{"experts_per_token": 2, "moe_layers": [1, 3, 5, 7, 9, 11], "norm_place": "pre", "tie_word_embeddings": true, "init_std_o": 0.0, "init_mimetic": 0.5, "learning_rate": 0.00665, "beta1": 0.95, "beta2": 0.99, "lr_head": 0.0159}
Below are experts of layer 9 (counted from 0) of a mixture-of-experts language model. Rows are named router (the router's row for the expert), down (a neuron's output weights, with its number) and show model dimensions 0-127. Each number is 128 + 24 x the weight over its row's rms, rounded and kept within 0 to 255.
Before each expert's rows: a language model's description of what the expert responds to. This comes from a sample of Wikipedia text that the model never trained on.

# expert 35
It responds to: Word-start stems of Latinate verbs and nouns before suffixes like -ation and -ated, such as investig, illust, celebr, eng(ag)ements.
router [106 113 197 100  88 133 123 151 140 131 181 155 135 123 155 102 146 150 139 120 130 141 103 122 139 121 123 115  87 190 102 141 123 148 114 136 120 120 122 128  93  85  86 117  82 119 116 123 201 104 172  83 123 155 128 135 107 167 146 128 127 163 102 125 148 113 156 102 124 147 121 124 115 145 138 165 146 139 123 148 141 129 142 137 108 117 119 115 125 107 113 143 103 144 134 126 123 177 106 175 100 122 114 139 161 121  96 100 171 129 141 172 129 156 100 159 102 112 124 133 140 121 108  84 127 121 121 103]
down0 [117 133  87  80  81 110 128 165 187 132 140 100 132 156 146 137 108 133  90 131 126 126  95  94 151  96 122 148 152 124 128 103  83 129  97 129 150 160 151 121 102 155 132 142 147 115 113 158  83 137 129 160 145 139 155 140 155 116 172 134 152 124 144 150 148 121 132 133  97  77  89 107 104 121  99  99 121 129 121 120 162 100 158 154 144 104 115 145 113 124 153 125 132 129  56 109 124 149 114 130 169  95 125 165 148  97 153 135 124 127 102 121 127 114 126 126 137 120 135  85 143 148 129 146 191 119 149 102]
down1 [127 109 134 160 130 103 126 112  99 136 161 182  95 135 128 171 158 150 112 120  98  73 162 114 148 108 120 142  96 140 145 110 121 126 102 127 184  90  97 142 124 106 122 151 108 111  93 165 116 103 116 105 122 172 155 116 157 133 173 117 146 151 112 126 137 127 120 129 148 134 126 135 140 123 138 100 120 113 141 140 206 112 115 161 118 121 144 115 106 133 106 150  94  86 102 156 124 126 155 152 128 117 141 117  93  90 100  91 142 110 119 155 173 141 100 161 139 109 130 159 155 125 139 159 152 123  93  99]
down2 [134 146 154 119 113 168 177 114 112 133 163 141 119 147 138 142 117 151 117 105 101 125 112 110  76 116  97 122  97 126 137 147 108 147  93  94 136 113 113 129 134 125 157 157 140  83 119 106 119 126 132 125  63 108 125 100 108 138 104 153 166 133 142 127 108 143 132 122 170 116 113 133 132 139  93 101 169 133 162 103 167 114 187 134 170  92 105  99 147  95 107  95 110 104 109 137 193 137 141 131 122 145 170 113 156 139 118 147 158 103  99 146 133 139 127 154 151 105  87 123 134 165 139 160 111 148 105 119]
down3 [117 111 128 125 150 140 124 149 150 153 112 129 173  95 184 163 123 110 126 125 147 138  89  98 142 106 149  82 126 135  87 155 112 165 139 163 133 121 124 154 163 135 103 103 117 108 148 141 122  99 150 122 136 143 113 143 103  98  72 142 120 111 119 106 141 148 126 118 143  82 136 131  84 124 116 154 112 103  84 143 136 110 115 126 148 121 127 158 167 133 153 127 108 132 121 162 133  80 140  96 142 145 139  96 156 182 128 159 146  91 102 155 122 110 147 129 132 118 160 135 115 105 148 100 154  51 155 152]
down4 [126  87 113 108 129 122 141 162 115 133 152 167 108 142 107 139 130 118 135  66  89 160  96 137 122 179 160 119 138 115 120  86 146 129 141  94 129  89 150 168  83 112 127 120 120 142 113 175 126 143 141  79 161 125 157 130 152 133 164 151 139 121  57  99 138 109 119 124 121 105 109 146 126  96 135 158 149 137 120 116  69 158 150 134 119 127 143 145 112 107 131 123 120 142 120 118  63 131 115 147 127 123 133  96 131 138 115 119 148 129 108 127 121 137 181 134 164 142 105 159 176 125 145 143 157 152 131  94]
down5 [110 116 155 145 124 161 119 121 141 138 147 160 129 165 147 132  82  85 159 125 120 139  91 123 114  92 104 130 124 147  74 126  85 177 124 148  90 129 121 144 115 124  92 127 124 140 137 131 119 136  87 161 114 188 144 182 135 112 120 111 129 119 120  98 160 101  81 133 120 114 140 142 143 148 184 105 150 129 128 109 142 129 115 169 147 147 135 154 145 133 111  79 134 114 139 102 112 113 122 149 141  97 106 105 142 132 139 131  87  88 127 159 107 154 173 134  71 105 130 117 153 149 124 162 148  98 108 118]
down6 [155 141 136 160 146  83 128 134  77 134 117 140 101 160 159 158 125 121 167 144 140  90  99 121 132 120 104 180 116 113 130  91 143 112 120 149  83 111 131 130 129 109 113 112 142 150 115 136 179 136  79 146 144 158 113 121 117 141  89  89 108  93 124 154 112 137 110 127 146 198 116 161 127 137 158  92 125 133 129 212 109 140  95 126 143 107 135 169 135  82 131 124 114 113 128 121 113 127 115 120 149 123 132 133 155 109  95 116  89 164 105 150 134 115 143 130 117 126 110 133 153 118 156 160  97 131 145 160]
down7 [130 121 151 138 110 138 137 101  99  81 100  95 108 160 149 120 146 109 105  81 163 156 113 159 158 111 131 168 134 103 133 136 165 132 167 101 131 143 105 161  95 126 147 132  87 133 123 138 159 136 132 117  99 148 140 102 113 138 135  91 158 183 126 103 152 159 101 149 123 124 132 132 122 122 125 147 169 138  84  99 117 152 133 152 122 119  80 122 154  98  80 118 119 131 129 130 147 127  75 167 125 155 140 174 114 139 117 100 166  88 162 119 121 139 113 141 179 125 111 150 132  95 108 101 134 133 166 125]
down8 [148 140 144 103 111 105  99 135 150 175 117  92 102  98  95  97 121 145 140 140 182 133 161 151 123 104 127 117 122 134 137 149  84 148 143 144 172 118 129 128  86 117 149 168 141 117 127 117 109  82  85 147 124 141 120 141 113 107 139 150 137 163 146  86 126 147 137 130 118 122 127 141 130 143 140 155 121 153 146 133 107 127 146  90 162 120 133 124 156 142 116 187 128 104 106 128  77 136 108  99 121 109  94 143 103 146  94 119  94 107  90 143 131 123 172 119 170 110 160 135 147 118 103 201 154 127 101  92]
down9 [112 129 160 134 140 118 151 139 127  82 150 135 125 163 110 146 133 143 172 131 145 145 144 121 144 139 189  71 117 102 100 123 111 167 110 100 115 117 151 121  93 134  90  96 111 198 162  88 127 126 142 114 123 125 137 115 125 112 132 161 148 119  86 138 124  80  93 113 158 131 124 172 118 165 115 118 116 155 115 182 160 128 127  96 136 141 188 137 146 132 112  73 117 159 124 138 141 136 132 145 139 132 114 110 108 130 126 154  86 147  82 127 121  91 100 116 132 147 121 133 132 130 163 111 125 154 120 109]
down10 [120 117 117 128 158 131 177 135 173 192 105  95 127 119 133 162 132 110 136 110 141 112 133 129 146 138 155 134 134 113 151 142 151 114 124 178 132  83 117 103 127 142  93 148 136 116  96  87 151 146  91 132 139 181 116  75 124 126 136 144 155 135 128 106 161  85 132 128 133 158 125 110 135 109 138  66 104  89 175 120 121  96 133 129 110 143  95 114 106 140 122 174 140 112 143 135 167 118 117  99 141 107 196 128 157  98 102 112 135 137 116 128 142 115 144 109 112 111 161 145 101  99 142 126 106 112 164 150]
down11 [134 128 100 104 149 118 133 193 130  90 131 132 159 111 156 114 121 152 138 116 103 137 124 158  95 142 132 111 107 143 179 109 163  72 132 112  94 154 142  86 125 159 139 152  97 114 137 127 125 107 159 152 159 112  90 107 113  95  76 113  71 121 127 145 135 140 142 148 136 154 155 138 132 105 122 136  99 175 111  98 155 135 116 149 154 126 137  97 140 105 116 129 169 134 196 134 131 148 140 119 130 139 137 159 134 158 159 124 120 114 112  94 143 133 117  98  97 110 133 126  76 100 127 176 148 119 129 117]
down12 [121 134  84 156 139 149 149 116 130 163 118 155 111 165 110 128 133 140 127  82 104 129 111  51 127 153 169 178 124 158 166 161 146 134 109 137 102 110 104 108 157 155  84 117  81 136  63 104 134 171 109 133 170 126 145 137 113 130 119 145  92 156 101 126 128 146 153 101 101 122 156 140 116  94 140  85 104 130 116 114 143 121 135 134 113 124  78 140 128 128 134 108 158 128 171 109 109 131 123 142 149 121 143 129 144 100 124 111 114 104 130 181 126 156 133 170 156 105 149 142 152 115 136 105 132 145 115 112]
down13 [155 108 123 155 115 119  77 137 113 111 101 146 139 118 176 139 114 140 121 153 162 119  89 113  96 115 103  93 141 107 116 155  80 133 130 177 129 135 138 149 146 173 116 149 105 132 130  75 127 137 139 171 151 142 120 132 123 100 154 132 134 119 104 167 136  74 128 155  97  97 151 153 107 124 118 173 112 102 160 137 133 114  91 122 128 143 106 115 121 116 146 144  90 119 135 119  78 136 165 109 158 174 109 127 123 167 151 137 156 115  91 154 141 123 126 125 156 139 120 128  94  96 177 136 159 107  93 144]
down14 [136 119 140 127 107  89  88 150 113 156 141 117 169 129 111 165 117 142 118  95 144 150  80 134  66 111 118 147 147 153 133 124 136 162  94 142 115 138 143 129 118 123 138 133  84 141 108 139 143  63 117 128 136  83 127 136 137 138 107 185  84 116 138 109 118  92 146 104 111 105 160 110 162 143 126 128 178 132 125 174 134 151 148 147 118 122 148 132 199 119 137 151 140 162 126 117 135 151 154  88 138 121 102 106 127 129 103 129 115  99 119 146  87 161 111 140 108 133  87 116 153 151 124 139 107 149  93 157]
down15 [154  80 167 141 110  96 123 103 135 131 117 142  96 113 115 105 144 138 153 170 100  97 177  95 154 196  88 120 130 146 118 142 140 159 105 167 148 123 102 109 127 109  88 110 113 122  93 138 105 117 128 159 138 139 106  90 153 137 122 143 151 123 133 152 108 139  85 128  97 145  83 133 131 146 158 129 113 100 182 121  91 126 135 134 118 174  97 115 157 129 107 171 138 139  91 150 140 169 120 170 130 113 132 160 119 145  83 137 138 116 140 122  89 132 120 162 130 135 130 142 137  92 133 131 113 157 149 138]
down16 [168 126 154 130 128 141 107 133 102  88  95 148 143 154 168 131 125 115  83 142 100  87 133 139 147 135 162 149 140 124 156 118 155 112 159 137  99 124  94 119 111 123 146 111 144 133 155 110 122 128 125 208 140 137 108 140 109 120 134  91 130 109  87 118 147  94 151 127 116 154 139 149  84 127 127 105 188 171 121 149 135 111 147 144 120 131 142 124 124 128  91  92 105 173 165  92 138 100 155 129 121 104 122 139 117 126 151 137 156 124 104 103 168 152 119  96  66 134 123 130 104 126 155 114 100 176 154 135]

# expert 3
It responds to: Main and auxiliary verbs after pronouns, to or not in narrative prose, such as does, make, give, did, meets.
router [115 126 136 107 147 154 104 145 119 162 159 153 126 122 110 117  81 133 113 131 116 105 161 105 125 146  61 140 157 137 151 179 131 152 115  79 126 128 137  94 111  97 144 156 112 155 166 147 168  65 148 139 163 119 120  84  83 115 110 138  94 126 107  61 162  83 112 109 112 128 142 160 108 130 148 140 121 138 137  92 186 143 143 143 120 131 155 141  81 120 132 118 130 125 112 137  96 166 110 151 156 145 102 118 127 119 117 112 139 120 156 141 162 123 107 107 148 141 124 140 118 119 116 113 125 100 118 134]
down0 [117 132 121  96 109  93 134  73 152 103 110 153 153 131 149 111 167 122 104 137 130 161 119 136 114 140 142 101 107 161 123 159 148  95 142 158 136  97 120 136 139  97 114 157 136 119 153 108 115 129 150 142 117 128 131 171 110 151 122 108 126 119 104 119 129 119 112 124 137 138  42 159 154 139 132  96 109  93  99 164 154 159 150 100  90  97 147 129 175 135 174 130 115 139 195 124 106 152 135 149 115 146 148  89 117 153 157 119 150 140 142 124 109 117 126 143 132 133 104 150 101 122 104 143  87  98 186 142]
down1 [126 151 116  84 141  80 113 123 141 157  99 138 133 117 133  86 168 113 151 148  99 125 131 127 109 145 119  90 163 148 129 140 169 122 142 112  62 142 112  96 130 146 126 134 162 132 115 162 109 151 145 119 115  98 139 142 115 113 139 151 134  81 146 112 146 109 115 112 147 114 101 136 109 130 124 124  99 136 152 101 118 124 114 133 114 162 135 180  93 165 137 101 149 113 111 137 140 171 178 167  89 135 148 144 140 120 145  75  92 110 125 152 115 136 140  60 153 180 127 107 135 152 109 105 120 113 161 131]
down2 [132 106  69 128 134 128 104 159 141 125  84 114 112 126 142 118 107 125 153 131  99  98  79 161 105 144 167 104 106 135  80 118 162 123 134 107 145 119 167 120 113 127 116 148 116 109 128 123 105 136 108  79 120 158 144 108 143 155 112 120 125 105 164 108 144  91 168 162 151 160 115 147  93 140 141 142 111  98  83 146 111 150 164 106 153 137 121 131 151 116 119 154 122  92 115 143  88 103 209 165 115 143 146 112 143 118 153 145 101 102 117 108 129 135 135 136 141 156 149 166 143 105 170 150 128 102 154 128]
down3 [129 125 147 131 150 112 148 107 104 136 111 170 179 141 114 142 121 108 153 136  97 122 144 106 143 109 149 118  94 128  97 155 109 130 160 115 170 116 113 132 110 118 143 142 139 147 106 134 104 106 180  94 115 122 118 112 120 154 118 150 159 161 127  88 127 132 129  77 132 112 126 129 156 101 164 125  81 132 167 147 144 127 155 134 152 126 131 121 145 176 163 128 119 107 135 126 149 109  85 106 119 104  98 131 100 131 192 102 160 151  91  96 113 103 131 145 127 118 127 102  92  99 156 114 201 105  83 118]
down4 [115 170 164 137 104  91 142 144 162 116 103 126  64 118 149 109 148 162  97 110 125 119 109 140 143 166 128 126 112 115 106  64 124 124 143  81 141 154 113 127 143 133  99 132 107 133 108 164 122 166 158 141 121 123 163 130 143 122 109 132 162 107 168 159 126 157 116 102 128 100 180  98 145 130 131 124  96 152 106 107  99 145 131 126 166 132  98 183 142 147 122  99 109 129 127 131 130 128 133 133 140 100 110 121 180 103 123 151  96 118 114 126 108 126 113 105 122 128 136 108 160 120  92 148 137 191 100  78]
down5 [126 141  75 140 146 157  98 110 185 133 156  82  91 133 153 117 106 127  91 163 162 113 151 153 105  95 117 114 150 109 125 109 107 133 126 137 144 122 148 121 142 158 154 102 162 132 111 137 116 154 116 116 146 141 139 161 123 187  90 131 129 111 111 120 164 108 126 124 130 136 147 174 128 158  99 105  96 120 129 116 165 135 146 109 116 130 122 155 150 154 147  45 132 112 111 109 142 111 126 138 104 120 133 125 111 139  94 116 119 134 113  99 133 152 104  95 147 134  99  68 153 189 119 149 116 158 121 114]
down6 [130 105 144 165 157 117 112 124 116 136 124 139 121 141 119 146  88 160 137 146 114 110 140  83  97 147  96  97 106 124 129 134 128 114 127 115  89 138 119 148 177 121 149 170 155 119 119 104 185 134 143 124 151 161 118 138 111 126 125 142 132 167 113 136 150 130 158  66 157  89 137 165 117 143 112 138  99 160 142 157 136 174 123  81  97 129 110 139 152 134 115 123 109 106 149 128 147 144  87 132 175  83 133  91 134 123 107 120 173 119  53 144 135 113 107 134 160 121 114 106 143 146 102  87 129 141 135  97]
down7 [113 150 118 140 153 137 109 111 142  79 101 127 102 121 163  94 122 129 130  94 111  90 129 126 135 116 117  91 135 159 138 125 159 153 102 178 159  56 168 134 164 136 159 142 128 118 116 162 126 128 127 137 135 111  98 125 197 126 133 132 122 143 133 108  99 153 140 166 150 113 102 151 132  81 118 132 107 119 103 157 108 131 145 101  94 135 145 135 153 157 129 155  82 149 104 134 155 110 121  89 112 181  97 134 150 164 116 153 140 130 168 115 134 121 124 101 106 180 137 120  99 122 144  96 113 119 108 113]
down8 [149 131 137 155 143 145 165 110 105 182 120 139 110 128 107 113 146 129 172 146  98  80  93 100 131 106 157 147  87 132 111 117 156 144 111 171 140 126 126 147 178 152 146 141 123 115  83  98 151 145 119  89 120 108 108 148 120  95 132 130 141 155 100  99 119 169 124 144 123 110 135  63 157 123 138 141 171 139 107 128 133 122 126 126 107 126 143 105 117 135 118 150 126 120 115 140 119 166 174 133 115 140 113 102  81 155 166 153  94  89 123 169 144 143 119 152 118 137  94 101 140 113  90 151 118  95  76 133]
down9 [ 92 190 101 108 136 101 137 144 116 124  95  99 149 150 140 114 133 112 124 126 174 136 148 171 110 114 125  84 134 101 113 125 117 136 132 130 117 118 170  96 131 138 210 127 123 125 174 120 123 101 149 156 101 154 126 117  89 134 111 180 110 141 128 142 113 153 160 140 155 104 108 177 134  76 115  99 128 120  92 112 121 118 139  99 175 141 162 150 104 117 115 155 118 110 122 131 113 122 104 134 162 129 118 139 144 126 153 133 112 166 121 116 139 101  76 159 122 112 130 101 170 153 150 117 124  94 107 118]
down10 [128 113  58 121 124 136 116 125 117 100 137  60 143 157 139  89 127 111 151 100 141 133 146 157 144 146 157 150 180 115 149 116 143 146 141 151 128 115  96 166 122 146 149 104 208 144 139 141 146 143 136 119 117 132 184 108 158 104 155 141 118  97 160 125  86  91 105 124 107 117 111 127 165 136 113 138 157 107 135  93  93 146 137  91 163 140 157 130 118 133 128 167 100 117 116 117 146 111 122 128 138 134 117  87 145  96 136 134 103 109 125 134  98 114 117 155 131  70  95 140 156 124 134 112 138 138 132  97]
down11 [154 140 161 121  83 138 122 110 160 130 162 134 138 103 115 133 132 144 171 112 149 114  88 149 142 140 150 192  89 109  95 112 100 131 130 110 117 148  93 149 128 143 154 127  97 142 121 109  97 149  73 113 145  97  81 151 136 152 146 114 112 115 136 177 150 117 118 120  82 123 127 171 121 141 113 139 123 144 161 151  83 118  99 108 137 116 142 112 149 149 128 113 130 156 148 121 173 102 114 129 111  80 155 130 103 178 133 126 108 142 136  97 127 117 114 164  72 115 151 115 149 109 120 159 145 150 146 162]
down12 [ 96 138 150 152 137  93 100 105  95 134 130  98 102 148 146  86  94 119 115 149 177 132 161 124 152 133  88 117 140 127 122 129 104 115 146 167 164 139 104 144 139 125 123 104 115 124 127 120  93 122 153 138 153  77 107  83 110 155 126 147 149 128 146 162 104 146 145 104 103 131 155 148 126 120  87  99 100 149 160 141 137 150 131 157 105 147 152 154 139 109  95 139 109 152 119 150 142 133 103 135 107 100 131  85 118 162 163 161 111 132 148 111 150 103 122 141 152 153 120  70 175 148  74 122  98 145 107 172]
down13 [129 139 130 141 112 160 106 134 144 105 174 100 171 122 143 114 127 185 110  92 149 119 144 132 163 104 137 102 165 102 131 152  95 109 114 139 137 136 130 160  98 144 150 130 182 140  74 155  86 147 137 111  98 142 125 115 159 143 123 158 129 144 171 172 105 120 126 115 114 137 138 135 164 126 103 126 138 162 148 120 122 145 150 139 138 116 129  98 111 120 109  81 110  96 186 136  66 116  86 136 116 112  99  84 103 111 128 116 157 105 153 154 115 112 134 147 126 143 148  96 136 118 163 129 122  93 111 156]
down14 [ 58 124 101 102 146 136 123 132 161 125 103 127 124 130 143 132 143 110 147 120 122 142 149 163 144 136 134  73  86 167  67  89 118 121 157  99  75 120 148 140 118 112 100 138 161 123 161 150 141 138 118 127 142 162 137 118 159 157 107 106 126 151 133 166  52 163 123 111 158 123 104 167 103 126 151 158 124 133 160 118 141  87 104 115  77 161 126 138 143 129 114 152  91 124  89  97 153 108 155 128 116 134 138 157 157 117 139 110 155 125 137 123 117 157 136 101 121 113 145  97 132 132 154 130 131 123 127  99]
down15 [118 163  88 114 163  87 137 135 100 116 144  87 164 159 133 115 139  80 135 162 137 115 143 120 109 141 120 125 144 124 144 145 133  99 116 119 139  92  97 152 125  87 169 114 184 114 143  95 113 148 185 135 167 134 142 121 127 102 127 126 105 137  98 161 125 114 136 159 124 133 114 115 187 104 128 148 156 119 149 148  98  99 132 144 177  94 122 105 121  82 106 107  88 110 117 130 151 108 170 126 117 104 131 131 109 182 103 126 105 100 123 124 139 182 110 137 123 149 149 161 131 140 130  92 124 122 141 154]
down16 [130  89 142 135  92  88 127  66  89 155 149 130 168 102 150 128 125 153 172 124 143 145  90 150  97 132 161 130 128  96  74 163 155 139  85 129 105 131 101 149 139 112 157 139 163 124 121 112 107 159 120 138 156 168 118 112 148 124 139 104 132 151 138 160 122  90 131 127 178 120 127 146 170 144 121 123 157 140 126 150 118 100 172 134 122 122 147 157 157 148 137 104 127 128  78 127 114 115 110 122 127 108 134 169 101 135 132 116  93  84 124  90 109 150 155 141 100  86 115 122 122  99 142 142 157 151 142 100]

# expert 6
It responds to: Words joining list items or coordinated phrases, mostly and, also or, commas, nor, than and as in as well as.
router [102 171  87  85 150 122  81 153 142 109 153 156 185 141 108 151 142 106 158 143 133 148 163 151 133  99  77 106 129 125 117 146 138 145 136 152 131 107 126 154 132 137  79 154 120 117 124 132 129 158 139 139  86 147 165 118 100 130 116 116 161 135 144 147 136 144 104  90 108 149 148  97 129 152 137 103 113 146 123 103 113 119 149 167 102 140 147  88 143 135 120 111 105 139 173 168 129 112  69 126 123 130  93 158 137 160 129  78 127 150 142 130 106 156 162 117 165 116 121 171 130  89  97 143 123 138 125 151]
down0 [ 90 111 115 147 154 157 107 136 111 117 154 123 104 123 126 126  92 118 131  62 135 137 159 102  96 144 152 142 159 148 170 170 113  86 114 116 156  80 131 148 130 135 129  81 139 120 120 192 105 114 145 137 139 134 133  85 135 134 126 105 134 123 201 173 109 142 117 144 105  80 143 136 129  71 134  83 143 113 125 125 158 173 139 122  96 152 128 132 144 140 121 113 149 127 135 131 151 150 113 114  94 102 129 156 144 156 101 165 118 142  89 124 133 148 135  93 118 162 118 117 117 112 117 129 155 113 124 119]
down1 [ 85 128  81 132 147  97 122 147 139 123  92 145 140 119 186 135 132 143  97 168  86  90 152 151 120  94  99 135 181 137 113 119 123 108 143 142 109 164 143 154 130 152 123 121 116 140 134 159 133 110 109  96 131  88 120 104 178 130 117 166 107 128 147 108  98 114 163  66 110 146 127 129 146 134 121 133 140 139 122 107 118 103  92 144 107 132 106 136  96 101  94 111  91 155 156 167 103 158 125 130 124 116 162  95 156 125 128 156 160 179 122 131 165 130 117 130 124 156 122 108 116 150 150 130 135 151 181 114]
down2 [110 135 109 102 135 132 105 116 105 134 149 118 167 148 143 144 161 188  91 107 124 104 130 103 102 107 111 115 132 150 144 157 151 132 151 147 112 105 128 182 151 110 128 150 155 166  83 149 124 128 107 144 152 162 135  95 158 110 145  41 149 127 135 162 169 147 128 112 143 120 130 104 128 102 108 158 166 109 131 116 132 134 119 177 125 132 131  94 130 152 135 152 130 113 146 164 108 150  88  86 163 127 121  86 119  94 134 133 129 171 114  92 148 125 108 157  92 119 115 125 108 121 110 154  97 120 145 129]
down3 [124 165 118 119 120  51 170 136 124 115 135 112 101 137  83 110 163 167 160 141 140 123 127 139 124 109  96  98 120 122  91 130 116 171 107  99 134 130 138 100 129 147 138 110 119 116 137 124 143 146 134 160  92 127 147 120  78 130 137 172  80 135 160 145 100 161 128  89  98 137 105 128 163 164 148 100 131 130 117 134 147 135 135 132 124 127 135 143 107  88  91 162 150 152 160 133 125 118 117 128 151 159 122 125 134 176  81  88 145 143 123 104 100 150 162  97 181 124 135 119 115 118 111 142 144 167 168 120]
down4 [100 171 179 156 125 144 177 127 107 121 149  92 138 152 122  96  89 119 109 138 132 112 123 111 129 102 123 136  93  89 174 182 132 145 139 133 167 135 132 113 142 106 155 119 101 111 141  91 129 118  83 138 176 121 103 131 127 130 163 137 126 119  84 163 121 138 145 123 128 124 154 134  79 146 138 108 138 100 127 187 140 152 109 103 128 150  92 155 138 129 151 127  98 110 126 128 111 158 139 148 106 103 109  95 125  88 120 126  82 141 145 124  88 137 126 170 101 119 138  96 157 162 171 144 113 154 133 140]
down5 [156 150 159 123 110 111 134 128 133 160 173 125 126 117 123 124 126 138  83 101 115 166 139  96 142 150 124 145 131 150 158 199 119 143 134 151 108 124  89 179 143 139  96 169 141 157 155 119 146 104 114 106  71 183 115 139 130 148  95 131 121 126 125 128  98 103 137 132 104 148 116  96 125 138 130 162 117 108 107 116 145 105  99 126 131 141 162 138  98  98 118 106 134 120 104 185 129  96 114 106 120 130 140 130 128  87 162 148 104 139 176  89 154 123 124  91 139 155 128  98 149  98 133 117  95  92 101 160]
down6 [109 116  94 152  87 148  86 106 126  94 139 116  91 100 111 142 110 113 119 143 140 124 126 171 112 120 146 104 155 120 123 143 137 135 115 151 191 120  94 118 122 119 144 114 119 110 146 124 169 168 151  95 144 146 116 146 109 199 107 106  79 167 123  99 125 107 173 127 147 118 147  77 115 113 136  86 116 136 134 131 127 138  95 161 112 145 120 109 128 111 161 155 122 152 142 107 141 125 100 153 117 159 118 125 134 152 110 120 174 126 158 122 142 145 137 152 140 103 106 146 117  63 151 152 144 135 183 108]
down7 [140 108 135 116 145 134 165  99 116 161 104 110 133 128 155 107 161 178 151 126 108 122 129 169 129 136 149 166 144 129 115 124 112 111 122 138 109  92 158 170 157  98 132  89 149 148 142 159 142 136 169 112 113 117 147  86 149 119 128 151  96 130 130 147 132 156  49 138  95 128 121 117 120 114  66 122 132 140 124 117 102 138 109 146 107 157 157 158 133 148 103  99 152  80  97 130 117 132 160 144  87 107 118 104 116 140 156 128 150 175 109 154 123 122 127 141  94 104 133 138 111  90 191 105 122 108 121 144]
down8 [ 90 147 171 140 116 148 142 128 117  96 136 149 143 109 113 127 113 117 136 127  87  99 138 174 146 140 161 161 163 145 173 101 131 128 115  79 151 144 106 119 131 147 123 126 157 149 142 153  95 152 174 127 142 110 116 128 100 104  85 155  97 138 119  99  87 145 117 167 111 139 133 114 143 100 100 157 152 107 136  82 153 161 138 157 116 138 121 114 131  86 140 153 147 134 142 118 138 144 134 111 144  87 123 140  87 126  80 137 126 100 143 128  97 130 115 113 154 184  93 134 116 162 126 166 109 131 102  71]
down9 [120 167 145 136 111  93 116 161 107 149 142 137 148 111 144 127 147 133 155  99 157 154 118 124 131 103 117 138  90  81 118 123 131 169 141 145  99 169 123 109 128 204 139  96 124 168 164  83 121 133 109 172 113  76 151 117 137 135 107 152 127 132 102 114 137 132  68 124 124 144 147 100 124 123 145 141 129 116 131 139 104 109  70 116 111 105 105  99 127 109 126 109 150 163 139 137 145 158 171 193  60 131 119 135 106 136 123 105 130 113 137 122 131 169 140 130 110 119  96 105 134 157 123 132 150 122 129 124]
down10 [ 75 129 131 144 125 137 153 124 159 129 124  83 102 122 147 125 149 154 144 151 144 159 137 132 101  93 124  84 157 127 112  88 176 139 131  94 121  88  90 144 152 155 137 109 146 161 137 136 140 133  99 133 171 119 106 150 162 118 117 167  94 112  96 129 127 125 129 134  95 146 107 158  75 136 116 159 151 143 128 133 117 120  87 183 116 137 118 118 111 108 138  91 107 131 120 107 148 132 168 148 115 112 162 138  87 122 118 148 108 143 144 149 135  77 128 160 111 151 138 118 100 146 140 136 158  98 182  80]
down11 [120  78 120 162 129 120 161 121 123 126 157 124 137 173 143  86 164 141 158  86 136 142 175 127 165 145 137 162 136  95 109 137 110 137 143 149 150 118 142 109  72 170 129 138 132 136 145 143 100 100 129 172 114 114 138 106 140 157 122 105 113 102 123 133 115  64 134 130 149 139  69 138 115 114 116 113 144  96 137 117 110  88 147 141 166 140 146 140 132 151 126  87 135  83 130 177 105 122 127 107 120  73 124 119 134 146 150 122 130 103 103 132 155 130 142 127  94 143 156 117  88 166 133 145  83 102 133 144]
down12 [112 141 193 136 120 151 106 135  85  86 137 153 137 132  85  74 131 192 126 153 117 154 123 155 119 157  95 111 118 119 143 149 140 134 138 108 114 153 129 102 167 115 105  93 123 154 132 160 163 127 119 128 150  95 118 168  93 139 183 124 118  89 116 174 144 104 124 105 125 101 141 153 121 164 132 143 124 152 138 170 114 110 130 130  86  86 157 104 158  96 120 124 114 131 103 119 127 119  94 131 120  98 131 145 136 112 139 165 137 130 147 147 137 129  83 120 131 124 128 133 156 121 102 128  95 173  98 155]
down13 [103 166 141  82  97 142 130 119 148 118 142 136 125 108  99 142 163 115 139  99 128 121 105 100 164 120  56 135 116 140 101 139 119 127 109  84 137 183 106 110 150 136 116 155 113 132 121 196 133 152 131 120  88 139 140 134 149 101 128 130 174 138 117 158 120 153 125  95 124 130 147 134 135 125 168 115  83 140 162 152 121 109 141 144 144 132 176  87  81 139 129 131 142 142 127 123 118 138  97 129 121 130 167 137 108 164 122  99 157 147 126 121  99 100 139 185 186 125 117 117 138 117  99  97 144 150 117  97]
down14 [113 119 111 150 152 138 144 119 129 157 141 110  50 110 157 133 116 118 123  97 121 151 101 155 126 124 108 138 146 162  88 141 117 105 117 140 127 109 194 136 171 140  88 122 137 174 129 165 105 116  74 111 165 135 132 123 177 181 140 144 124 102 111  98 141 139 114 157 100 147  79 129 113 137 134 113 150 129 129 108 182 110 124 153 116 127 127 118 154 164 123 122  67 112  93 127 118 105 120 122  99 143 139 142 127 151 102 119 157 141 129 143 192 125 124 115 150 122 119 103 108 119 117 157 103 126 148 137]
down15 [ 94 129 112 124 175 150 143 152 166 145 138 119 130 156 141 112 191 160 155 101 111 134 108 112 121 151 132 159 166 114 148 177 106 119 169 128 102  89  98 136 155 133 116 136 152 149 112 143  80 149  97 123 134 167 128  97 145 118 155 119 143 121  98 111 115 132 132 131 158 125 126 167 108 109 144 114 123 111 175 133  98 103 133 147  97 132 113 143 136 185 111  93 152 119 131  99 125 137 120 106 137 104  99 103 132  84 135  98  84 136  94 115 113 147 121  96  87 148 105 138 129 130 170 186 143 113 125 108]
down16 [ 87  95 190 122 154 134 166 114 127 148 121 147 127 128 157 181 130 107 119 142 105 105 103 155 140 150 136  92  93 160 135  69 122 160 128 130 123  93 148 132 136  96 123 107 161 102 142 111 155 144 136  89 116 112 134 174 154 136 123 113 179 129 135 132 124 116  74 138  94 139 146 127 154 120  99 126 129 143 119 167 131 116 145 162  76 161 137 114 134 107 142 113 125 109 118 170 137 158 179 126 109  89 101 120 124 113  97 124 123 135 126 102 151 153 131 160 134 114 167 106 106 124 146 109 125 134  79  96]